{
  "d_model": 768,
  "experts_per_token": 2,
  "balance_bias": false,
  "router_bias": true,
  "init_std_router": 0.00719,
  "lr_router": 0.000523,
  "vocab_size": 32000,
  "grad_clip": 0.5
}
Below are experts of layer 3 (counted from 0) of a mixture-of-experts language model. Rows are named router (the router's row for the expert), gate (a neuron's input weights, with its number), up (a neuron's input weights, with its number) and show model dimensions 704-735. Each number is 128 + 24 x the weight over its row's rms, rounded and kept within 0 to 255. Numbers have three digits each.
Before each expert's rows: "gets" lists some tokens that make up at least twice as much of what it gets as of all text. This comes from a sample of Wikipedia text that the model never trained on. Tokens count by the router's weight.

# expert 15
gets: " in", " the", " for", " on", " with", " at"
router:089120119109120134094109132149172085137112102133130102123101143152148182099166073132089151134106
gate0:136129058084137169142149111138115138120151117132111100150134127110130125102126131110062143104112
up0:131131082142122115115129126132085163097177128112097109161133175072114089134128112120136107085133
gate1:138138189119127104201142132102080144103135114130098099114145148134115100114093115129160085137108
up1:121120134120113153106127103123124127161108160144099132126116118144154122156176120160113152142089
gate2:134194101123117066134145160101156129143140158105134119126114126148114114091126102152086113127127
up2:187157138086110111118147144082091141093172127105166102128115122127157120105095051139145063092091
gate3:126144084069109127107125154142152123130131138135119112108120133110084127107144118103139122126117
up3:102119085086128181138143176146143166133108124151159095137152125100094098134164128128180131136120
gate4:141100180158124136124140127129169129127153120131131123131116158150115163102133127126143121109113
up4:138153131121160136167131183142093194119131151140109143149169125108114113147122112071113071154141
gate5:103136079175125094118116138160147151118150176136115127096072120167101128138175138159146126137141
up5:101139086130110151135129093157130145125117150150136046133082098140113136149188135178165132120154
gate6:168105144101123134155117132129143172119071111121153139122152139163135127116141099127124111150125
up6:180117135087130118136130108142144128129078103130155125118114151179131136120133130146129127148100
gate7:094123169091138155095160145097153147101147159174113142140123126109142117134131144126115152100123
up7:124106127112142150169151128123214158130114116136125105104131130164158162133159123154109125163092
gate8:110158130106148167114140132162142073139080156145174119094073117083173103067157093122094156099104
up8:132141182095184069141133131167138102127127128140147112110119153110145106073104102128110159134112
gate9:128163105088156181119126154169109157134160108112079162106163120098153142133135112125126153118125
up9:108111112220131121095095124143139086116103148134141137159092145140127106111124141125135098150140
gate10:082148133089094131191101089094134085110128065124133100116151148150157160098155093126161142091101
up10:170144125140095101103124138128144144146129142130094192157121105127144127134164153140155123182113
gate11:124103116128147115172114162132120127126132115138119106128082118096126101115118138123115153145101
up11:082110113122137079123111106133097093107132144144101140094139142085125085111159098142096126112163
gate12:124108106162153119127104140118134109137113110098081135147130124172109140083126146123132120162123
up12:132115108098151125106117118118126128131117118134136121140116160184144145101140153158133104148154
gate13:129114106149098115109112119144143151114122125132099138133091140128136129080177129130121152132114
up13:176113142110110115064109122100161152089113129143155147134121141159128133136151152167145118118122
gate14:126125074147125135173174109126166133115111143121120168100123162093155120096103147158072124085111
up14:118155116124103132150118128112134140128110152107124152126114113175137092173132178089125109138131
gate15:128080139050140164180120121136117157141079086128139129169108129085085189162125135173131088129145
up15:112121128135143097202125123139096121155096092091165161125160148117084132160090133145138122107113
gate16:114134161111116092114106106109107148134138124157119152164132150154146110139146110138115148127116
up16:133130132116135093100161119090085155158130127172127140139125138109133121130122139129107142147162
gate17:126129123140106107093121093141133136131156123148138127146147092144178181144163091132097086156110
up17:174098166142087138121097177146159137125109097134103149097145102087140115121165080129130156054080
gate18:136118149113122168128137152143183098135126160156127109097100101126130138096174120129162105116091
up18:135165099133105160161118149176154113123132150120133126115156133117139102100109176093129131114138
gate19:152113098123087136093174167164109083150123126156143117095140150140098112149148125134125153096118
up19:139144139132124133113141122136150142113144149107143135133088146146138132118128169144089126119136
gate20:070141116121150128158105129143118137126135138152134115141146165130171109107150107122144152092088
up20:134093159184100128148091111088150163175123118133109160149123106114139148182098145144110095117116
gate21:191110128138161130109101121107162115134141107139122135143131128182159187147071118134149059101155
up21:100136154115171121133099136140104100091130088151132070117118148157150129093122122109100145087134
gate22:124124131126117155084107064133125116163096097084141123141089137176121149163110101147133106146122
up22:122144140130109169101114086082162136177134127094157128144094121165123124167100119083105164120133
gate23:113135173096157151155146125191108110143121121175099087148111177139138142136146110116105139122157
up23:176107132125136110123147127155085149101162140161119137111150119079082102115082154114108096097100
gate24:070130112107124108148163126182132100148114171135127130143087114077104108110147084126110103158121
up24:118128131124104118192116132123131112120126119105098123097096121125118183133125099166126124153127
gate25:126113124126116063118144120081153120057129185160129125111173138119177105165104146175105136149137
up25:149104137101132166083076140126134135102114127102162107104141142132146101126134104102125125150096
gate26:113131166099116101128116156104144102156157111107129136134122130129114152139078100090167143143137
up26:139150132137118091123087133085074121120110115089125127125142129111129127124155171167106087107118
gate27:130149100137191122096117099152111116118125123102138135091111102163135110131138166114109163132093
up27:148104096171186081056127150125098087152143116144174154118104106167140152127127116114130154123072
gate28:119117122099127120122110158144167133124119092121137164140147149145127141121180170155162148098157
up28:157132129140141120152149118114103114153109183124116152150114136118103106161081109119123100140155

# expert 19
gets: ",", "'", "a", " &", "o", "i"
router:132174113114133142146114160168136125092131155106122148129130132107117149111147131139157129126161
gate0:150140126152096140061160149131143176128085143115104148145170127144126151156099110124097105108168
up0:106137112094137151141136144134127128120153138164128147116160127064083136117117107137141072105111
gate1:102108112122103152116155083102163140130112144154130113147188122133092116157139106128147119113127
up1:149112181113129122132073107166137108140125127119107128118134136118140122136162173096144118137100
gate2:156126100117130112174168133130127174137119168074153116139107137130138102178125155125082138108126
up2:110096156146105161088091107136112105124172128154197125167119132117172141134125107086160120118141
gate3:116159085075091113143137107113134119106070115136164103159135141132124180138121077119114118114136
up3:116123124127168120177113098104093189136148113117095140162077153146117124151111147121080121098171
gate4:086125146129145116140147116141180118119132147144117115143131142124113092119123165156159118095129
up4:156092185181113136165143136100133153104133150128156116116100123116095136133142113097091112139108
gate5:118147133105079156109122120127155126133151170116132178163181110132120127099129205113125150086097
up5:126139151137125162097139156106115118122093161121142148155103123160149155169121141128139147138158
gate6:108161136141118086149105108074103108127129141080131131140145131165136125105120143117111137116159
up6:142102127099154140139157177139147144165122111169119124143087121110115137150134105103128135142106
gate7:115088163096126118106128160118132139169101156111107106158162137145090136150118119106150100152123
up7:111059104088121121127129155133126137121113137172087132151152126174143130151138168106158138136080
gate8:118144110129104132106147110094103191154117135122135153139143149129145092140148172131134103179151
up8:121179137077105155091144119096144136119126122106133172134121147143130098174131148096149097147158
gate9:118120128140129118115170096098119137111092120153115103087141149138158100140149145113117125121135
up9:135127151128115108094138097117149139095116136166134132126102122161115169121156122133141120138153
gate10:114125128083126153122167139101153133151132131129154141118129111118118156125145084100129154142083
up10:175165122121122127123142157162142092112153096111118140087128125114103103132104115129153153152164
gate11:069153136151137124095105174155116098147094106162157171156111129125177142147126105115077184164086
up11:208124142137140121120114134140100129103128151093129086124118135089165150124089119113131131098100
gate12:124124152119088138120154149175127094134131131141165110140093139096144115125171162157120163092147
up12:133137143151065115146101146122149136126142097105149102116130137163159119122167167135137093125110
gate13:103175118111165110092130127136101094109150157162148140147110125123130120143110140123149101114134
up13:176154149117151120184164112145113111110134149126090144120082113122152109155139141127164150143162
gate14:106118119159102124113139092120122151099152113116128098153124147107146150133107125130094126096126
up14:144119132110135154091125142105101122151099142144152139114150099146156144120141075082118121143123
gate15:171155148147120109144121124125192136088144085141173107136101080110158144144121146115196162095104
up15:130130150157140135152164157120129124177109139152109137144135171097137100116147121145108089155121
gate16:125111132129116136164111112092176126164158149136109098134110148096105137109149133130136086129162
up16:146179145150144140075153150094108147129142139093087153108144109122156125171094163142135063143102
gate17:119146119141118117164124123189112106117146131125154141145131136202101159136138146137105128137133
up17:173144115119135123194133116121148131135101143130137136132100104101158069164178076150151116095120
gate18:146151150092160134139151147159111142088133124116141123117132109128102115111123161111106111118115
up18:083136122130126136074123151116120154119125151141171145167164130131107157137125088159130121142094
gate19:127117114125129133123123137143096118113108114124116159144110142123177140153144120153129189149153
up19:134128135173134099159136146097145136101143168146123090132178135124134105124123128118112104154139
gate20:073128128158184116117148121146176100166133123145130164136096133138090153160106141117139093138167
up20:111149094143151080087124127138155113108101101131144143137122148163094136157100124105132123125144
gate21:104124115094098122134133087111121135080104122124157118162113135109110113129095136129152086147118
up21:090151135122103117120137094138122133156142105087128117094145110167133141104162120102087139134138
gate22:175148153140058117150147105129104207182135153147110119094116129159135121104134163061107157163128
up22:159160111093072106112147162102169139136145142124112155130116115153135092133128173123098086187139
gate23:109118159143167156141153118095130134094144110124085152157128151132174164093144079105127144158113
up23:136124138158199151118135119105156119136117073151131155130146119141139138110121126120148102144147
gate24:078165141082161135060109134144128113125143103105158154134083130158132130132150188136150181127168
up24:096126118102133128143118145155154113092165094181154110111129127149104148159118143112172118078123
gate25:097167143113121106120104144157150140116117118140111131154119166123077134135167129171112095089138
up25:107124133161123138123110082084121115152119138140132155116139130121165139139125124149138157119137
gate26:106140151125120127121121169124133140148130116115106136154150149156166170133142124107135121125146
up26:142122125158100111114110108160123144111106165097065147117092153132113174169107136130089117121145
gate27:096144146158125146107149127157100114106143111106134098096137103120141112123128136173136128178132
up27:116158137124113142180115132139107111122129089155094112118147128131126093129144108123095087119088
gate28:097105097122114134150108136101097110122130064115099157134148188151143115128129139145131113100133
up28:126139133132132136141155124124144116145128116147123106125100113129170151151102094084116135143118

# expert 17
gets: " the", " of", " to", " in", " The", " from"
router:112131111123142089110129113146120122144131172118174109122151110164108137128132135138108128084115
gate9:159133139159145111120122124139125094113152113141084097127138109103144115125092140115130140121116
up9:139121109084141066126149130106129136095117134124127116115118104107140102140095120118165129094106
gate10:152073147119101154094124116158129126094114112143138116102104137139137156167163115143111150141119
up10:156205085116182152149157118126125105151136145121103132147126124132149096121113161095157089149085
gate11:154145150152171140113131101128097128135131136153119194117132106130114145130095172166158128131109
up11:122104108126102079146152156135129148128156143118156096106117125120141112133127109098120122155157
gate12:047142117176120130142109146135115116134087124122127135107152108118109058150112145129136149120180
up12:155147151120125106122117147095146114101125124101103075163151097128072092137149144101145107118128
gate13:079151105147142136133157081130137151102099129155092131113099113122150130170146136143149122110089
up13:113145110123106115153172112121108099150165130082137168124160113109151154159101063163157118123117
gate14:133154160170101180147131106121120127162125150137152139158111122145155149112129186114084134148133
up14:145084133098156125085150150107133162100139105124056141135090143104109101146098096143176158130129
gate15:088134150116162158125125179148146125120174157110130134097110107133153105082115129152140148150111
up15:137140109127108116167110128137104143140113114130132133122108120120146108113125125113104142149127
gate16:144163122098176101105157071123104162109120153122158096118150129117176105124166096078122189122121
up16:133121158176119113168133119126126137116133127122188147132144126158149092122131134119138128081130
gate17:122146129083121125106152140128116122133098131118135160106162113114164106120126117108102150139104
up17:168108142156121165157152157130137071118125108127123162099140160116152093131159123140114167130109
gate18:124141161123140137119152145144155113104142110082126171109137134100113080170120164108110166138135
up18:129150131064169120126106122164094120114139122116161162124140129163117089159130142109103146163142
gate19:207160114110128108114133169100105160142167086116142118140121152120151155154163130122122154172123
up19:159162097118128093104136072133134166117146130093119129138139109113164173143128120139113171139135
gate20:114115172164127088128143107141187139119162146132152127136144146123161118132124142156122140142096
up20:167114083141113102124115155148101099119132103113095149121130102130103131152094119146151127153092
gate21:156125126100110094131105124112129127130142124134168119164097138110070081103173153149151101092159
up21:117138099077161137151127136154107144104067157107105143176128125155144118120153119126119127123135
gate22:102155115127124146135145109109110143115156096134104145170157145145143110130145105135150121156145
up22:187094106112111170115165104135165136149105131146101126127123134136170128137083192125154144100094
gate23:141127062125123097117103102150107130127113143125152180132107145154152189106127142106136087074161
up23:117090128099152120112131116078143080129152143147126081117142115152126160155168105107095136143153
gate24:165097116113134124122131132130057168121082165144124135147097110099119162170084123168119098130132
up24:136097126154114129211086111129096169104122158079141140170126125137139152143143135128086081099147
gate25:103135097106153111140121093131103098083109121083145137161172094112145103129152118155144128180099
up25:106092066126193138107120086117148165137115108120144116081134117140122144148137105120126140146138
gate26:120138183121147110096140114041086106123114124131121142157145122117096148156138122112161107103128
up26:123131099119147138117117099109099157112143089107118144143101127140137146138135113100093115121136
gate27:083125085078132132127155127092144135136155135137149110104107107138132134109109116178140104151103
up27:096162069099133107142121132119099147191132111147131130127112109165136122112092105177142110109105
gate28:140125121104150142113115127090137172124126139139128132123095117134160142142151093191114124140116
up28:132131128091153145121124129090116163124131144137130153129112099116136101137136105153111141134147
gate29:145130132126101129123101144110147086096089092128143113179101129152138100134140146140155154104155
up29:144121126128118134133138143107128168120134119105116147103145122117138102114095120127120109137175
gate30:147121119136132166146121114127092100159144168166123121131130103125143167176085130100097143116122
up30:090123101136108121140148154130117136116101113120172118163103119147115104084147175140168106097090
gate31:128108165106103138102151146113197120151157141150125120134128066105103094135088111073138122102187
up31:149132130143126109164126160090144128100099116112135087178116128134124137114124063154159135140159
gate32:083145110126117155119147093130099119121163140153136101110114134092112145106107129112145110122133
up32:171090126151104122092123125117171160103143109092147108158121157175157083138158162131152165144124
gate33:130133143118161128128110133086125137119102110118109131084125162123134172147125183143127130152132
up33:132116188147133161103103123114138115186116130120118108149155140095114140121122177186130165183140
gate34:171116119165098121124116091148089108122142163116120160154091137136128084123098121147199119144138
up34:129148133139137115093123134100136130150119151116078109165125119124116145108122139163135085098125
gate35:130125079126137117120127088133159158158094127165147112145164143144160146098103148130112108139086
up35:089134179147137149109128115116084103142115128120106141147148122131068151109120138130124151140168
gate36:149117154123130115156148076122154130151133138139124126143111097131103163160097096197126158102118
up36:155167121145111118092162131139164141105093127083105104173123085126094118163120121174103099090154
gate37:192123100124115085099114182112129143083159141143141161116137143137110127117125113149120132112152
up37:118132139152110140136156089092137115147111131113135135116084130130131165169106141147142120113153